config.yaml
d_expert: 32
lr_router: 0.000842
optimizer: "muon"
lr: 0.00622
batch_tokens: [16384, 32768, 49152]
steps: 10078
Below are experts of layer 8 (counted from 0) of a mixture-of-experts language model. Rows are named router (the router's row for the expert), down (a neuron's output weights, with its number) and show model dimensions 96-191. Each number is 128 + 32 x the weight over its row's rms, rounded and kept within 0 to 255. Numbers have three digits each.
After each expert's rows: "comes before" lists some tokens at least twice as common just after its tokens as in all text. This comes from a sample of Wikipedia text that the model never trained on. Tokens count by the router's weight.

# expert 0
router:162168120120136157069116109174161157099160161147089071119152038142139120175183150119115133112124098116127128152092102116106096169175153072069136117102117130127114108111162127150176118148109133151147099112134108148098099161119123150122190138055135151159106100138158167125148115139135127123
down0:151088175126148060164105095163147162074114120162136168166117193113140133131143094115134159121112137098080113138130139099155163178134141123131173126125089105135126123116152148101178083152122092162121140147140128147095119086140196089139156175147182179133093146055139149163125125155103158146
down1:140147160128116088070130110106149130153122103158107119186160119189179100135173146148106173125113127100142107091161132092126185171106133180114100163086085079125134180174095143057157114126098151161061147143123175112126132101193131136132105159170123136141075163093099110111106145124102109093
comes before: " was", " is", " were", " has", " had", " are"

# expert 31
router:136138111141159075144183141160165126114102089142106140151144127091137088141130084097086083129151141117104164090080089175113183122172136176141181086118136102162117175137064151126117143130160138147172132068103149067095092177125104190139129099112132156123085096104154127135147067100130111125
down0:105073169127136152117137166160129122052156154081108186110162127092161074131103117139095138146118183155119129129110138177102075109140141028170096082153119186132109173143080156105112125135126112153166177114135142174131139103103171186104103127162106074107158095157167111066129146115116121122
down1:115205088100079142125178100159141174162138078125141114136115133114134168093079116153147150126147128065133135121122134140122154100118122195183078109153100145110131132132099135126085127134154100127167118104110122128130101098180127123134123146149132103167127133126154137123126147153100141134
comes before: " of", ".", ",", " in", "s", " and"

# expert 57
router:162175128123143139089028134107092181122134109112179123134086129160121154149087137159134106148176094180131104114092105175117125145174095113131125089080109113094105170114130125155133112140105134091086113196150123195124076175125123132179127126098111119098143099101094096133123164113116064107
down0:145172099048199130149064125103106115124097103171121198105094120136109128099113143182110151091152137175143084040096140152121126099102060149131063102108129124115144206166145151164103077097045150107167122160119142134115143124165127147138092098229141124142149056094155142135072166100064122125
down1:112116127085135103134097084105086161073159142152087169137162054182128120098135053193149138158116116096130201104121060111174117133119140089091119121093158136126149092099132173178119108117174113137127116114078150092100183100062090155154089147103108137130107185102111107125159197124161099104
comes before: " the", " be", " a", " been", " to", " that"

# expert 54
router:181155094172135113097129072182127080148232102150108066120188117153081120157090106150120108089098141128126155140160144159160164178121152156077117096105151135145102124122109175129088097180072147109140111099135088112143107192093136094175080117168170113075064180179186060091149087091106128190
down0:101086073097125137107141121175103173096110124105182115160157145142139101100076096154133105129159157176118095140155131115103071061166152112127111173156139132140088102112139110140101166134132130141159117104163141085133138099139159108101105115159091158127143081121064105195096142172131119116
down1:106098086162163184128118090145136102116127126140115124109179141120138147138106091156125120157076128136159133115156107120161108119162150109139136130146196176161141072173190110109130152150127109153183146122077097069084123115106097139114075132140131091145104145098120153124131171151182141101
comes before: "ed", "ing", "s", "ly", "d", " to"

# expert 13
router:108089126107123067160091163103088106097112132137096127154160099121103207119098175132103174090135091120124130150080120083141143140068141166146099058156146146130165084084133160138135119082136181109171098146163051136144171103161141122207134146172142126167152172123094066104104112124109108097
down0:088101092158083135126112129106114096091131166108177111139088111147148157093117092114183138173058136189157142145116129179106090131151173148097151126090093159152164188118102155156186146175105164153145059120093101143139165142105180167119112172122106105143132069149145162142149086084177149131
down1:115128100112171112155132099109111170124112164122148128137180121096132138107134166175119068104143108105132145161110119164139084091144115100136122125067093056141078185129130138126094115094160146099082161109130152119085081060146119138152108189126080097097018161107094126132133122104156116145
comes before: "-", "\n", " |", "°", "–", "″"

# expert 3
router:170168141105143120109173111115146106096094123120105108124191088179104035127138173152127160148071112066172061162100166106155110063118150131066137156174094103140130126137081128162140075139195122165134154122103098103088156111155173118190090142062097147168174114139122140161133151093099131123
down0:111172202099142080147165123121058146142093158089168173163153122115078177143145081124135145110122156091119093086089106172170116158124116130152138119176131137110151067121085058143080098107127152111162079114078105159174112122106083115152169091073148128113139221088135101197091096176154133108
down1:205142128100100068128109086142031162182106114044090099116190158147156130107154110120136148178129095108121186106102130072166071170117118109102112073182095154208164089165095193153144148144109101156157150037106118124117149122094161138131162111178047103108088171104111076177147142078128119138
comes before: " he", ",", " the", " it", " The", " she"

# expert 26
router:203158091103146164156128192141158113199157134117095202124081098092115118135144096136148163162173182157114142073103116161131136120160154128136105128106088128136148162121128105188087111113074126152121136171066094103132059153183110135096179130130128112137106093085168133144133137088149153119
down0:111138169113126146125072199105072072100102148107110142159110165110152112162143052109106125192056137115148085081145138115119113185139163115138073213100154108119132152163101116111093107118073055164162082113102137166156117147059120107094168119118137133099122127096086126161103099140117177086
down1:116142136069164156149079069137142146146124133133116188135066228138103117094112127087112162084056118117168150152105136114159122113169035118136148139123165098084134088130165116126175145114130071106128085090145157164162118092115102069161169149138127141122158047174117137147189116130126144082
comes before: " the", " a", " his", " other", " this", " its"

# expert 41
router:107045204126093167179125162123157103137129091116169122097158107138097113115178086167159145141093108104077178138131139117127080133121059127141102162099114112146145100133121130136101121109096115128156067109118152142098167169145094126115097204119132124140114110162148118116123127094139191166
down0:096173152094106110106227111082112123096168060147066132180116143113175196135150168113162165121167076168117118156199161155164195136142168168120140164138143121185156150119098147149064127084098124138090124179130102167144129169160169133174097157098148098152076163112109147164136090085103089129
down1:145080115151082132059105157123143114114062154202112066147187109173103118136094131159117232049143143167126165062130083122079091107084152178138095147115114130115158106151098113144146183195118144166171130100146160134115155174151095078144110125100136087121119212142115168140148081139140138148
comes before: " ", " the", "1", "2", "9", " August"

# expert 60
router:143063132089027106073143088187125119118115152112104119152105121142130110170071123149131142151162094128107116134160111122151076079138129112203176190101114128166066099145120136137125112089124155142097120165107177124129165092150111154199117154071131097141124075127117091122134158176137104104
down0:148125170131133158156141120122112098125118174150135156094121183184153115110114103118166128137154184113138144125117124032138176152194168136104055116110164098114155090200082110177150108106130061119171155140112111128110129164109147132091130063131114149147163170101138175134118171147156141079
down1:121121150130080088081145087039158094109106080156164086151163118102131137129091128146155122156144106085060162120146144095112101152109125127130113128069152153087146120134087107075102058170129192103126142108134128138124210110125128146159136116121137143188097095145110085113110130125132121179
comes before: " and", ",", " (", " which", " including", " but"

# expert 56
router:160125123139166118078075105085162171123128122086093141104110165136145159114086126122190116163149152141134098123202081122129186149168162139092180126096153179148128113110054153184139137127120136100168144129137167077091109157120111159125179092139186081109138177156129167172195144147112095127
down0:115150132079096094094140120134127137128164150125114122141126141132122130167155122132161128069074110112163146140142143140049104166141129136130088201123106111150089140126140129130098111197141173143085127149132082069156139069124176123126141146119110148114097132100155054127167138172126112106
down1:108109119096126189153108116102152129097163128154161165116100056153092174142128153153106126129138130128143169131116114138114134150086140122090160041021164116135115105121163149120065103102080132150091098133150142146055116047123134065168140111108121171161092153142111100146110105115106059123
comes before: "s", "ation", "al", "ing", "es", "y"

# expert 24
router:182091166148129142122130071126124080152148112152093135087100086138147132118084127148140118076140120169147113123162153095155096181129109214171153084192075169062148104122107113133135145138119191178090129148095115137174138101138070125042102121150156078112095112163205110081118109136145109114
down0:198148139076170097125139102137059091128131118125153153137157156121076184109107192083123132146142099114058171115119079102116067126126107119099158129115083199098138127202189108104145105155139089065120109070134183119124172075130142129113113110157107191064124121153131115075122171097084068145
down1:157137135136136074062143107132111111088171106111118080145163119105166135125103157113107131105139163122129133053116159113142098112177146152165102072166133095073118090111071165127104116177128117146140119142170112134169109127123112150109122083123113167123127183170191117151189094140157159109
comes before: "2", "-", "1", ":", "0", "9"

# expert 62
router:130154187154155174152145192112072153128172101207100189154104148087104119169154199104126128075130107142094134156098100118120170098089131103102183131117106149165095112128090165090177097066157129122133097162126099093109177100115124140106189104129095141079126132125134067115117120203142102154
down0:142167120090147126126105211095165144121178166081137166126134138113145128117180139106123171073170144159190102157111145102086142146136118176057106181148128144109119106131123189149090078125130127127169069111104095093122162144133126130095111130147153091100096178130078092134053098153117105061
down1:199189179176130096150073106176173076141146096128106156153145144126137111109116118121105135115154162122123131136186191117183119183087129166160094133145104131049070088099111155097164195124136067119171114087113139142180142110128200142109179056120094066149093196091216126099120134064106163104
comes before: "|", "\n", "-", "|---|---|", "The", "|---|---|---|"

# expert 23
router:090146096074064086098168132155155084135119165125176124165052107165103088144111126092113074119102123145117118179149158113148085099146138145156129196130089097159090177101125134117104095136128083118140120157145073089154067142127123147120086065116140035113120154136132114102141152090174153143
down0:099132160099120192125147139188125118115139143195182160133113075129143074168157152110180112139104120128140151074094167216189124155129179167114113146143117126068069138093128149134071077089133134153108133165070157165125132117083178157096112137175159120151148084153139097174158148061170095119
down1:098063102088100113153069140140163180149122161140133108129130111122144120154145181149171122100167082096128104176152117125150158170137185138128052132111150173123125148143131163108155127133102146143135154140124093141172114116119143135141150197178153093099163140082065124151156161086107123161
comes before: " |", "1", "2", "3", "4", ":"

# expert 7
router:146111135140060160112167130066122153143121141154144153127057101107161097135144188132088147145125113122096122119124174126141127098091076162180094127120088151124136139110170094102146130109153156079145084103073148128114194118134150184148075214115086153088192095129100066083094159073132108156
down0:159069191047127130106074105163091075146123154135140092127117124200113128088082094130137144145149147147077075128152101148107120154192125030122149115106098131115116096079098078108120141088106114071139159133146155140129096161129186130088114151158143155138156171099083103129166085151125115070
down1:154171127070148150090138168140112051113111136133120113159191124181072152165122138103140111079130146108188148168119165116163085037125136075198098117081183126140121098098081153117123144131136146108134115113158099170185076159115106102128182099091121146162099071155127137153119097168129141144
comes before: ",", ".", " and", ")", " (", "–"

# expert 58
router:119123094104137084168115174116101090075146146152158138135161103151158139171114139162134129065140166172102125138149120102135114144074164088100099092107161158138120183125140107108174133189182110114126165126143094109079158097147122091154106087125143113127124153054158117130124125070179076153
down0:156145118160083117137120153103063156071090152090126110171103104180120077134132167152149107154122094088109125101131146090116114124121146047178089177111098109140111092124167089172126112115140118171071118084074132141098115052194122145095165083097141120099086142148158134137179152070114091155
down1:146115073127104124124148142136141105149134125123112025116089084065083138162117111145111113137118141130137111078136142088119135119157118132183141096065092155139099137187119114171096118116160160087063133112116137139106096168156139152076145131176125138118169120106112117156095060118110091111
comes before: " |", "1", "0", "2", "3", "4"

# expert 32
router:077135098144109102123154135109077154120113144105130128121104095138162109170144103119155126111171125113142146108091092183148164105118124119145081155091122151072149127181120110080197085114133136057124083193126132161131124057123166118124097146168152096176132215117094141153109088128069124077
down0:191124088128108148059135134139086119078132136098118148208096153165117199138134148147092165116134137165100142116059098138075090066128075135119135136148137126140128125104166159170092151100157117099124143134119167133141121227202157129124111135158149156081070092129159125182113130101121116135
down1:102103126095138130129196147141106109104136154128076175056149099065128152095104129100183198112081135099195097104115159137148111120173119112105189120083124144125096104129135134104122106116070137109150128200123093121184123152135041122196128091117149141134129098140121121117168115132163132135
comes before: " |", ",", " (", " /", ";", " ="

# expert 55
router:170155164092124107136162153173126123076094181148047098099092166113200161180096126136110128105129178163141147113110140068133079151142121113155186138116113124099133109129143081171075128147129163194091154148158154166083112107169145166135131148062202148159135069122186129099138186151110130154
down0:141113139059137115148135123139124127081106166125175148105171088133132118185118191128160093132175101144140157135132136114171111073120103202149127107098168107116167184150151128127149148187150150141125114092114152085093149134137122138162117088094137121176127170203208178079119131172097172126
down1:096095138180130149165128113213068111132117128110237155118177117070129155162101028112148154106093102122151137145116120169064102162094118140187105125099094170155142126138117127059142096126130155142090122122108039118124140095128133099125058123106118131125094148134127121112128121134142114161
comes before: " the", " a", " his", " which", " and", " but"

# expert 37
router:118134097105128163131082169094098161119118103150146117127139126106120176139152092165138133141105117035172158147099118148132127091122110094103129108087118127110086069110093136130128125179143134095142099132161128143202128130135129078127066147147145156066142180142109159105125153152119140148
down0:150094143154113131124129095097089188032125195115142176122139074122092139111129157086200129108083147109104090106128136135079170142116110140082166171109102112158154147139156119165148140131083168078079129092069112136128092114111134118098115088177176093170120113121072180171164144117187143201
down1:107143097134121163145131131133119070131085089184140123128109087101159172147143085164113141086124136172143108168128070160136124180129160129181137104140189103073137107180137214098142072118103107103099163084086170096094129138086086179081112079138125161096106063155119135114136142145169160119
comes before: " by", " to", " in", " as", " on", " the"

# expert 10
router:158173073146111133094101128148113077140143112148129113143151158125090159159070112149117103105174114187174103154075128168136181129144130118165079121119147161157110118122122147172070162133100103117074174083156133106110133149157102155196131117168095131087118129144165068112206133136134095067
down0:093151145121098125162125155093143092148175129089172110160109139110094104146115098146098180152093138069092141116153159127101110125178148121121190153149106140122131178112128146115108206134130082207172116115136055135129090166138119080092171130132138083106151177151136167163085113090106166115
down1:136157165152161126102139152173176136051085078180124114131147108177196167150109094198113126115131134108105117137164132114128124134116133110140105127104130119095123122108138144082112143181140121083117185131127143156110146164140143143133125098127090161134139188144114110139140136129148111101
comes before: "s", "ing", " the", "ed", " to", " in"

# expert 34
router:127089112158127047088157126183111115098122179118139103154178123149094132147091088135140128088125140115169115061126157116158102147054129108126137142126224133091137118115125103102106099078090151122120085091103156124162165073194150130099046130171132115159075136109145195161132179126139106120
down0:139148145073127124144150160053125200143086126118146137097142136105161132117061087107154168078144136224154089152092125137126115144088111119165118070119138088212135119092137110117113153070072085129105140132088134115104116185118061072115096170084159153172145050104203092144093133079124106141
down1:129122077129097120176140118094181086104067091121109090116129125101129168099146175089169146091121133080095148133135131120115123159135190123086179048105119118163152100131108078179103158135147112153132140128119110125034138112150144115091100113053131155146126103092125128163082158134107105153
comes before: "0", "9", " |", "–", "1", "8"